Weights of a small mixture-of-experts language model, trained from scratch on English Wikipedia.
Size: 9 layers, width 384, vocabulary 16384, 61.8M parameters.
Training: 267M tokens, 8158 steps.
Below are experts of layer 5 (counted from 0) of a mixture-of-experts language model. Rows are named router (the router's row for the expert), up (a neuron's input weights, with its number), down (a neuron's output weights, with its number) and show model dimensions 288-335. Each number is 128 + 32 x the weight over its row's rms, rounded and kept within 0 to 255.
After each expert's rows: "comes after" lists some tokens at least twice as common just before its tokens as in all text. This comes from a sample of Wikipedia text that the model never trained on. Tokens count by the router's weight.

# expert 112
router [161 163 149 109 133 120 116 164 115  98 136 150 138 120 104 168  83 146 138 133 162 171 134 109 157 178 103 131 104 135  74 126 100 120 125 135 167  71 129 151  94 135 175 152 147 123 166 104]
up0 [135 125 183 136  63  66 169 119  99 124 141 120 179 146 131 159 189 155  89 145 156 114 120 199 108 113 159 100 130 125  88 143  88 137 167 100 122 112 138 120 138  90 144 114 191 121 120 121]
down0 [211  95  88 128 116 120 175 124 122 130 139 140 122 142 179 144  83  90 104 116 177 165 136 143  90 149 154 129  77 156 131  83 122  61  75 124  97 139 104 151 105 174  74 124 189 136 165 122]
comes after: "\n", " of", "===", "==", " ==", " ==="

# expert 20
router [149 124  60  95 115  75 104 133 198 164 110  33 117 146  73 233 159 140  91 137 136 171  82 143 100 150 102 135 156 124 104 147  87  70 135  82  96  66 118 116  72 144 147  94 122 128 162 132]
up0 [122 151 121 117 108 144 160  78 135  92  72 130 156 184  89 176 166 126 139 109 139 136 117 149 116 145 115 159 131  99 133 108 142 100 198  94 121  55 110 149 130 150  93  98 201 122 119 144]
down0 [141 147 165 133 117 169 133  67 112 127  88  95  72 107 148 130 108 139  87 156 165 163 185 176 152 142 129 211 141 142 137 119  57 125 105 131 145  93  81  91 140 135 101 139 115 131 139 128]
comes after: " |", "\n", " The", " List", "===", "=="

# expert 30
router [118 106  54 105 104 114 186 100 131 180 121 133  91 143 148 157 130 126  83 148 132 133 141 101 125  74  98 141 113 142 124 137 145 135 112  47 155 113  95 201  88 116 106 107 125 116  77 112]
up0 [140  84 152 137 102 155 161 114 164 188  89 157 148  92 129 140 141 191 184 159 129 141  99 130 179 102 137  95 163  58 100  87 106 113 112 128 140  82 138 116 108  82 134 104 117 110 147 109]
down0 [121 174 131 144 134 212 115 170 147 117 108 183 144 127 141 126 125 131 120 168 129 131 140  79 150 122 157 137 164 132 160 105 109 162 164 112 112 179 195  90 143  68 107 105 123  58 168 172]
comes after: " |", " son", ";", " n", " his", ")"

# expert 93
router [101 103 112  91 118 108 139 102 162 160 137 144 160 145 134 170 101 121 172 147 135 139 125 146 107 124 128  67 117 157 130  91 175  97 111 134 132 134 141 151  73 124  62  89 118  89 132  88]
up0 [ 99 117 141 114 119 131 121 173 111  96 143 144 113 151 124 194 101 121 122 144 142 147 107 146 157 126  87 120 143 163 166  90 124 106 134 120 130 135 144 101  98  86  82  68  99 158  72 107]
down0 [ 53 138 143 106  96 153 128  86 107 124  84 101 109 155 116 144  94 123  93 181 155 122 151 150 151 128 169 120 149 143 162 119 142 111  69 145 116 116 134 126  55 128 130 172  97 135 167 144]
comes after: " |", "|", "M", " a", " American", " –"

# expert 127
router [175 169 105  83 142 135 153 123 130 135  76 131  91 133 101 157 137 143 156 107 126 176 102  89  75 179 149 147 123  94  97 126 160 154 138 126 119  94 141 213  96 139 154 113  82 132 176 164]
up0 [126 161 154 133 157 134  81 164 129 141 160 138 121 178 120 169 107 157 131 126  21 123 114 159 159 158 120 117 109 124 142 112 141  52 106 116 129 102 135 124 109 160 133  79 157  93 199 107]
down0 [117 133  90 101 153  78 176 127 125 171 113 177 139 123 158 172 140 137  95 118 171 112 155  83 132 116 182 119  59 125  97 133  93  97 134  93 109 103 183 136  77 140 155  87 113 123 156 119]
comes after: "\n", "==", " ==", "===", " ===", " as"

# expert 32
router [ 94 113 148  91  84  99 151  88  96 137 141 158 106 142 138 140 150 158 154 104 136 135 135 113 133 135 100 146 138 170 110 103 140 135 177 107 132 148  93 138 115 129 131 117 177  92  55 104]
up4 [165 127 159  91 104 124 137 127 167 112 108 140 166  95 120 160 105 168  69 136 130 118  78 115 114 124 156  79 106 133 110  79 130 143 208 255  93 139 141 150  85 147 180  96 185 124 139 166]
down4 [108 187 139 125 114 104  87  94 128 108 100 103 194 173 139 128  88 142 131  96 148  92  98 154 117 116 132 108  94 137 153 128 164  83 126 148 159 125 197 154  91  87  65 148 142  91 103  79]
comes after: "\n", "-", " the", " C", " K", " P"

# expert 0
router [103 168 155 103  84  50 104  92  79 176 120 176  82 117 140 147 107 127 140 114 100 156 131 150  78 172 111 128  97 112 109 130  79 140 113 150  70 138 146 120 136 115  25 124 133 111 104 159]
up0 [131 157  85 104 148 148 190 174 108 127  86  90 187  99  99 134 132 128  94 130  71 167 152 157 154  46 145  86  78  79 113 118 120 198 211 180 174 164 125 173 158 126 145  82 157 162  91 155]
down0 [142 130 106 124 113 134 119 117 178 144 203 152 115 142  66 154 126 130 128 163 121  48  97 105 108  90 128 175 133 141 144 107  97 118 126  97 120 151 138 140 103 133 161 125 145  99 108 165]
comes after: " |", "|", "or", "a", " m", " Al"

# expert 10
router [ 96 113 128 100 134 142  86 161  52 146 176 102 104 137 112 179 167 170 107 107 194 168  83 132 122 148  98 142  86 131 164 123 128  93 144  84  90 104 106 105 119 116 107 135 176  90 167 140]
up4 [130 111 182 107  98 112 131  62 146 145 155 150 205 135 161 134 157 136 133  89  91 150 173 178 168  99 120 115 178 104 140 135 164 163 164 113 141  78 105 106 115 100  88 141  83  85 125 144]
down4 [127 161 131 122 117 149 135 144 114 172 143  88 109  79 126  88 115 140 185 132 149  96 133 112 160 129 139 154 139 164  92  82  82 138 150  66 151 104  87 122 142 141 164 134 158 192 199 147]
comes after: "\n", " on", " in", " of", " by", "On"

# expert 82
router [ 91 205 190  87  95 158 129 110 124 127 134 132 118 130 143 186 127  86 123 110 190 136 125 118 121 116  89 132  86  87 130 148 172 134 122  95 133 112 119 125 114 126 102 130 147 135  62 102]
up0 [137 164 135 126 147 124 148 102 112 105 107 153 119 144 152 112 175  35 169 135 135  87  82 140 156 118 153 169  54 105 148  86  84 134 114 188 101  92 132 113 188 168 121 123  93  90 119 164]
down0 [126 115 143 164 124 146 137  85 157 133 125 133  99 113 199 184 107 164 124  87 105 127 128 119 171 163 151 161 132 110 123 113 116  84  78 108 153 126 145 130 115 127 154 132 100 175 109  72]
comes after: " |", "|", " with", ":", " /", " a"

# expert 88
router [143 132 129 107  82  74 157 106 115 190 124 143 139 189 122 124 155 106 158 155 114 188  92 119  81 150 183  92 139 137  78  90 128 118 145 114 124 104 126 112  86 132 144 149 161 112  91 127]
up0 [122 127  78 129  70 177  79 107  86 109 160 143 151 132  56 125  78  86  97 145  66 111 112 144 156 160 121 118 208 165 106  96 114 185 155  84  94 126 123 160 125 137  80 143 107 110  98  64]
down0 [146  79 165 143 170 117 122 153 165 111 126 145  93 119 154 195 152 104 142 151  97  92 121 115  78 151 191  73 166 137 166 185 109 158 176 125 131 162 104 112 124 170 127 129 202  76 118 137]
comes after: "\n", " United", " C", " B", " Bar", " US"

# expert 74
router [ 90 120 109  97 130 151 196 104 116 160 102  69  81 133  44 157 156  77 133 123 145 127  96  96 108 103 116 169 127 111 159 189 170 129 122 158  88 150 123 100 134  99 116  90 152 120 146 116]
up0 [149 115 115  81 100 137 122 127 138 155 159 112 168 127 120 153  93 152 176 101 120 105 141 138 139 119  69 126 170 151  89 134  37  86 172 146 222 109 172 116 137 151 137 144  73  58  47 114]
down0 [187 136 120  81 152 143 178 134 162 160 127 104 118 159 103 103 109  77 145 163 170  86 157 180 131  47 158 119 141  96 158  53 116 142  36 160 129 151 123 153 138 122 135 146 153 142  64  86]
comes after: " of", " and", " with", " for", " to", " as"

# expert 75
router [133 115 134  79 145 191 173 101 127 146 102  79  79 149  26 183 136  84 117 124 179 148  85 126  76 130 156 149  90 113 134 211 134 162 131 125  76 137  89 151 127 100 118  71 174  98 141 111]
up0 [128  94 108 138 107 124 178 101 139 134 141  74 136  88 140 105  98 142 178 175 107 113  70 192  82 104 153 176 133 148 134 101  71 159  99 145 129 103  92  86 106 144 124 126  79  93 113 158]
down0 [145 158  99 169 123  68 157 106 138 152 109 195  91 121  93 149 115 139 168 114 111  81 116  94 129 187 100  94 124  80 158 186 142 169 101 161 111 144 138  98 136 123 142  87 129  94 181 131]
comes after: " of", " in", " to", " for", " the", " at"

# expert 118
router [125 127 178  89 155 106 143  89 127 114 114 110 173 131 113 197 202 147 126 103 151  95  63 152 162 104 180 173 146 152 111  89 104  74 172 139 143 133 101 130 126  90 143 101 132 136 117  93]
up0 [167 115 127  96 144 148 153  97 123 150 123 128 129  77  96 146 150 139 148 107 141 120 151 130 137  98 135 158 116 209 110 140 135 163  86 188 185 118 164 145 154 141 167 155  91 143 176 169]
down0 [202 122  73  93 140 160 158 158 114 114  70 141  89 115 127 102 115 111 129 128 150 100 183 137 139 137  84 114 189 114 111 142  61  90 157 113 160  97 163 181 125 139 162 139 158 114 166 145]
comes after: " of", " the", "-", " de", " St", " South"

# expert 100
router [142  78 130  76 112  95 145 131 164 173 201 134  91 181  85 155 148 122 140 126 131 143 126 101  65 135 117 108  87 125 126 153  90 115 162 156 119 156 116 186 107  75 153 117 172 106 110 106]
up0 [158 115 129 137 147 115  48  86 189 175 141  87 167  93  95 171 128 153 170 108 167 121 136 113 107 122 154 122 114 212 122 123 120 153 133 172 118 118 131 132 124  84 137 109 150 110 134 146]
down0 [104 104 141 126 156 119 104 152 111 159  89 132 144 130  87 157 199  94 125 115 172 108 134 118 129 130  65  80 129 121 122 132 124  61 139 176 157  60  52 120 112  72 136 145 157 170 109 128]
comes after: " |", " N", " (", "-", " F", "|"

# expert 102
router [ 94 104 136 120  92 107  82  59 107 101 175 172 132 173 134 151 156 105 119 194 170 107 122 104  56 165 129 132 134 132  70  72 138 125 125 134 127 110 124 144  92 109 108 145 170  65 126  92]
up0 [128  89  86 114 127 146 130 164 126 120 137 108 176 114 123 150 160 130 157 173 112 139 128 147 104 151 120 147 170  73 170 152 138 124 148 117 152 116 124 130  99 106 139 119 114  30 135 132]
down0 [ 86  97 186 124 136 137 132 107 139 186  82 121 163 113 124 139 192 109 166 165 144 136 106  97 109  88 140 214 158 244 109 191 164 122  95  95 149 103  90 105  95 116 152  99 149 152 123 157]
comes after: " the", " T", " The", " R", " t", "k"

# expert 23
router [140 119 104  86  96  86 154  96 118 141 176  88  74 131 146 164 147 141 144 120 171 174 141  83 156 136 143 118 152 156 141  68 129 122 108  77  69 125 109 120 108 115 138  75  99 126  91  96]
up1 [130 192 136 134  44  90 123 105  52 129 126 119 163 153 100 151 154 114  70 109 126  94 157  99 118 123 151 132 152 105  83 112  95 152 127 135 151  67 161 115 146 108 123 152  95 149 149 160]
down1 [143 126 141  97 135 158 130 161  94 118  98 157  73  56 147 151 110 158  96 113 121  80 130 142 162 119 108 106 152 124 158 102 125  77 106 173  89  90 152 102 127 154 108 125 136 162 127 150]
comes after: "\n", "-", " and", " The", "==", ";"

# expert 64
router [133 112  52  75 108  86 124  96 171 165 182 138 133 122  72 154 110 143  91 178 174 206 132 169  90 145 165  91 113 129  77 162 130 142 170 131 164 119  98 125  97  90 130 129 135  59 121 167]
up11 [123 146 146  98 115 125 134 114 148 118  96  74 118 143  99 114  95 185 106 115  56 163 131 110 145 151 157 154 130 145 192 133  43 176 123 118 116 127 111 120 144 168 130  95  72 127 149 136]
down11 [170 135 142 150 150  95 150 113 154 118 143 108 117  78 134 105 177 163 180 155 121 125 120 123  95  96  79 151 140 110 159 121 146 147  94 175 114 172 178 156  87 124 130 187  66  47 119 181]
comes after: " |", "\n", " ", " 0", " —", ")"

# expert 8
router [117 127 142  80  85  94 128 152 104 156 144  95 126 112  89 158 140 125 131 127 187 116 142  79 113 135 127 136 149 125 185 127 136 103 134  91  94 144  77 105 105  68 166 112 162 112  95 202]
up0 [ 90  82 158 137 135 117 135  85 179  57 139 145  72 129 129 145 208  59 118  90 108 148  43 166 164 134 163 144 134 136  80 146 150 156 159 123  98  90  84 113  81  74 145 113 151 145 170 121]
down0 [105  91 174 127 136  61 129 161 125  61 138 165 104 147 128 148 158 109 159  55 113 141 120 130 131 109 145  71 128 116  89 122 111 182 172 105 128  14 170 108 101  91 107 113 111 125 116  86]
comes after: "\n", " s", "-", ":", "|", "\""

# expert 5
router [151 182 140 107 103  84 102  68  94 169 188 152 119 141 114 146 103 189 131 145 112 194 139 112 130 116 119 143 112 122 162 137 121 127 118  87 158 145 120 189 169 165 166  83 132 102 135 108]
up1 [154  99 111 109  93 115  66 165 138 123 122 128  92 121 122 133 141  83 104 175 178 105 134  99 141 100 114 100 108 155 150 176 118 118 132 146 164 112 107 184 173 128 118 130 198  74 113 151]
down1 [113 132 134 171 135 118 151  88 164 126 134 108  99 114 151 117  89 120  82  83 143 115  98 122  65 205 139 104 126 135 144 182 160  65 153 140  71 143 119 128 103 124 105 109 151  41 144 125]
comes after: " |", "|", " on", " in", ":", " Released:"

# expert 19
router [184  96 126  84  84 134 140 104 129 167  88 129 114 145 116 117 133 126 102 125 138 117 145  79 130 117 115 133 141 156  81 126 113 134 142 117 122 142 152 144 145  81  87  90 115 107 150 111]
up0 [ 87  56  73  44 154 123 187 147 119 147 108 104 191 117 170 123 129  97  77 112  37 151 120 124 125 123 130 161 133 124 107 196 123 127 115 142 104  82 131 124 119 124 133 146 132 169 139 126]
down0 [108 121  73  80 159 177 115 139 129 129  88 146 154 140  95  98 100  68 165 105 104  96 129 129  98 137 152 133 188 104 109 144 174 124 127 117 161 175 154 133 118 124 149  86 139 101  62 113]
comes after: " |", ")", ".", " was", " were", " is"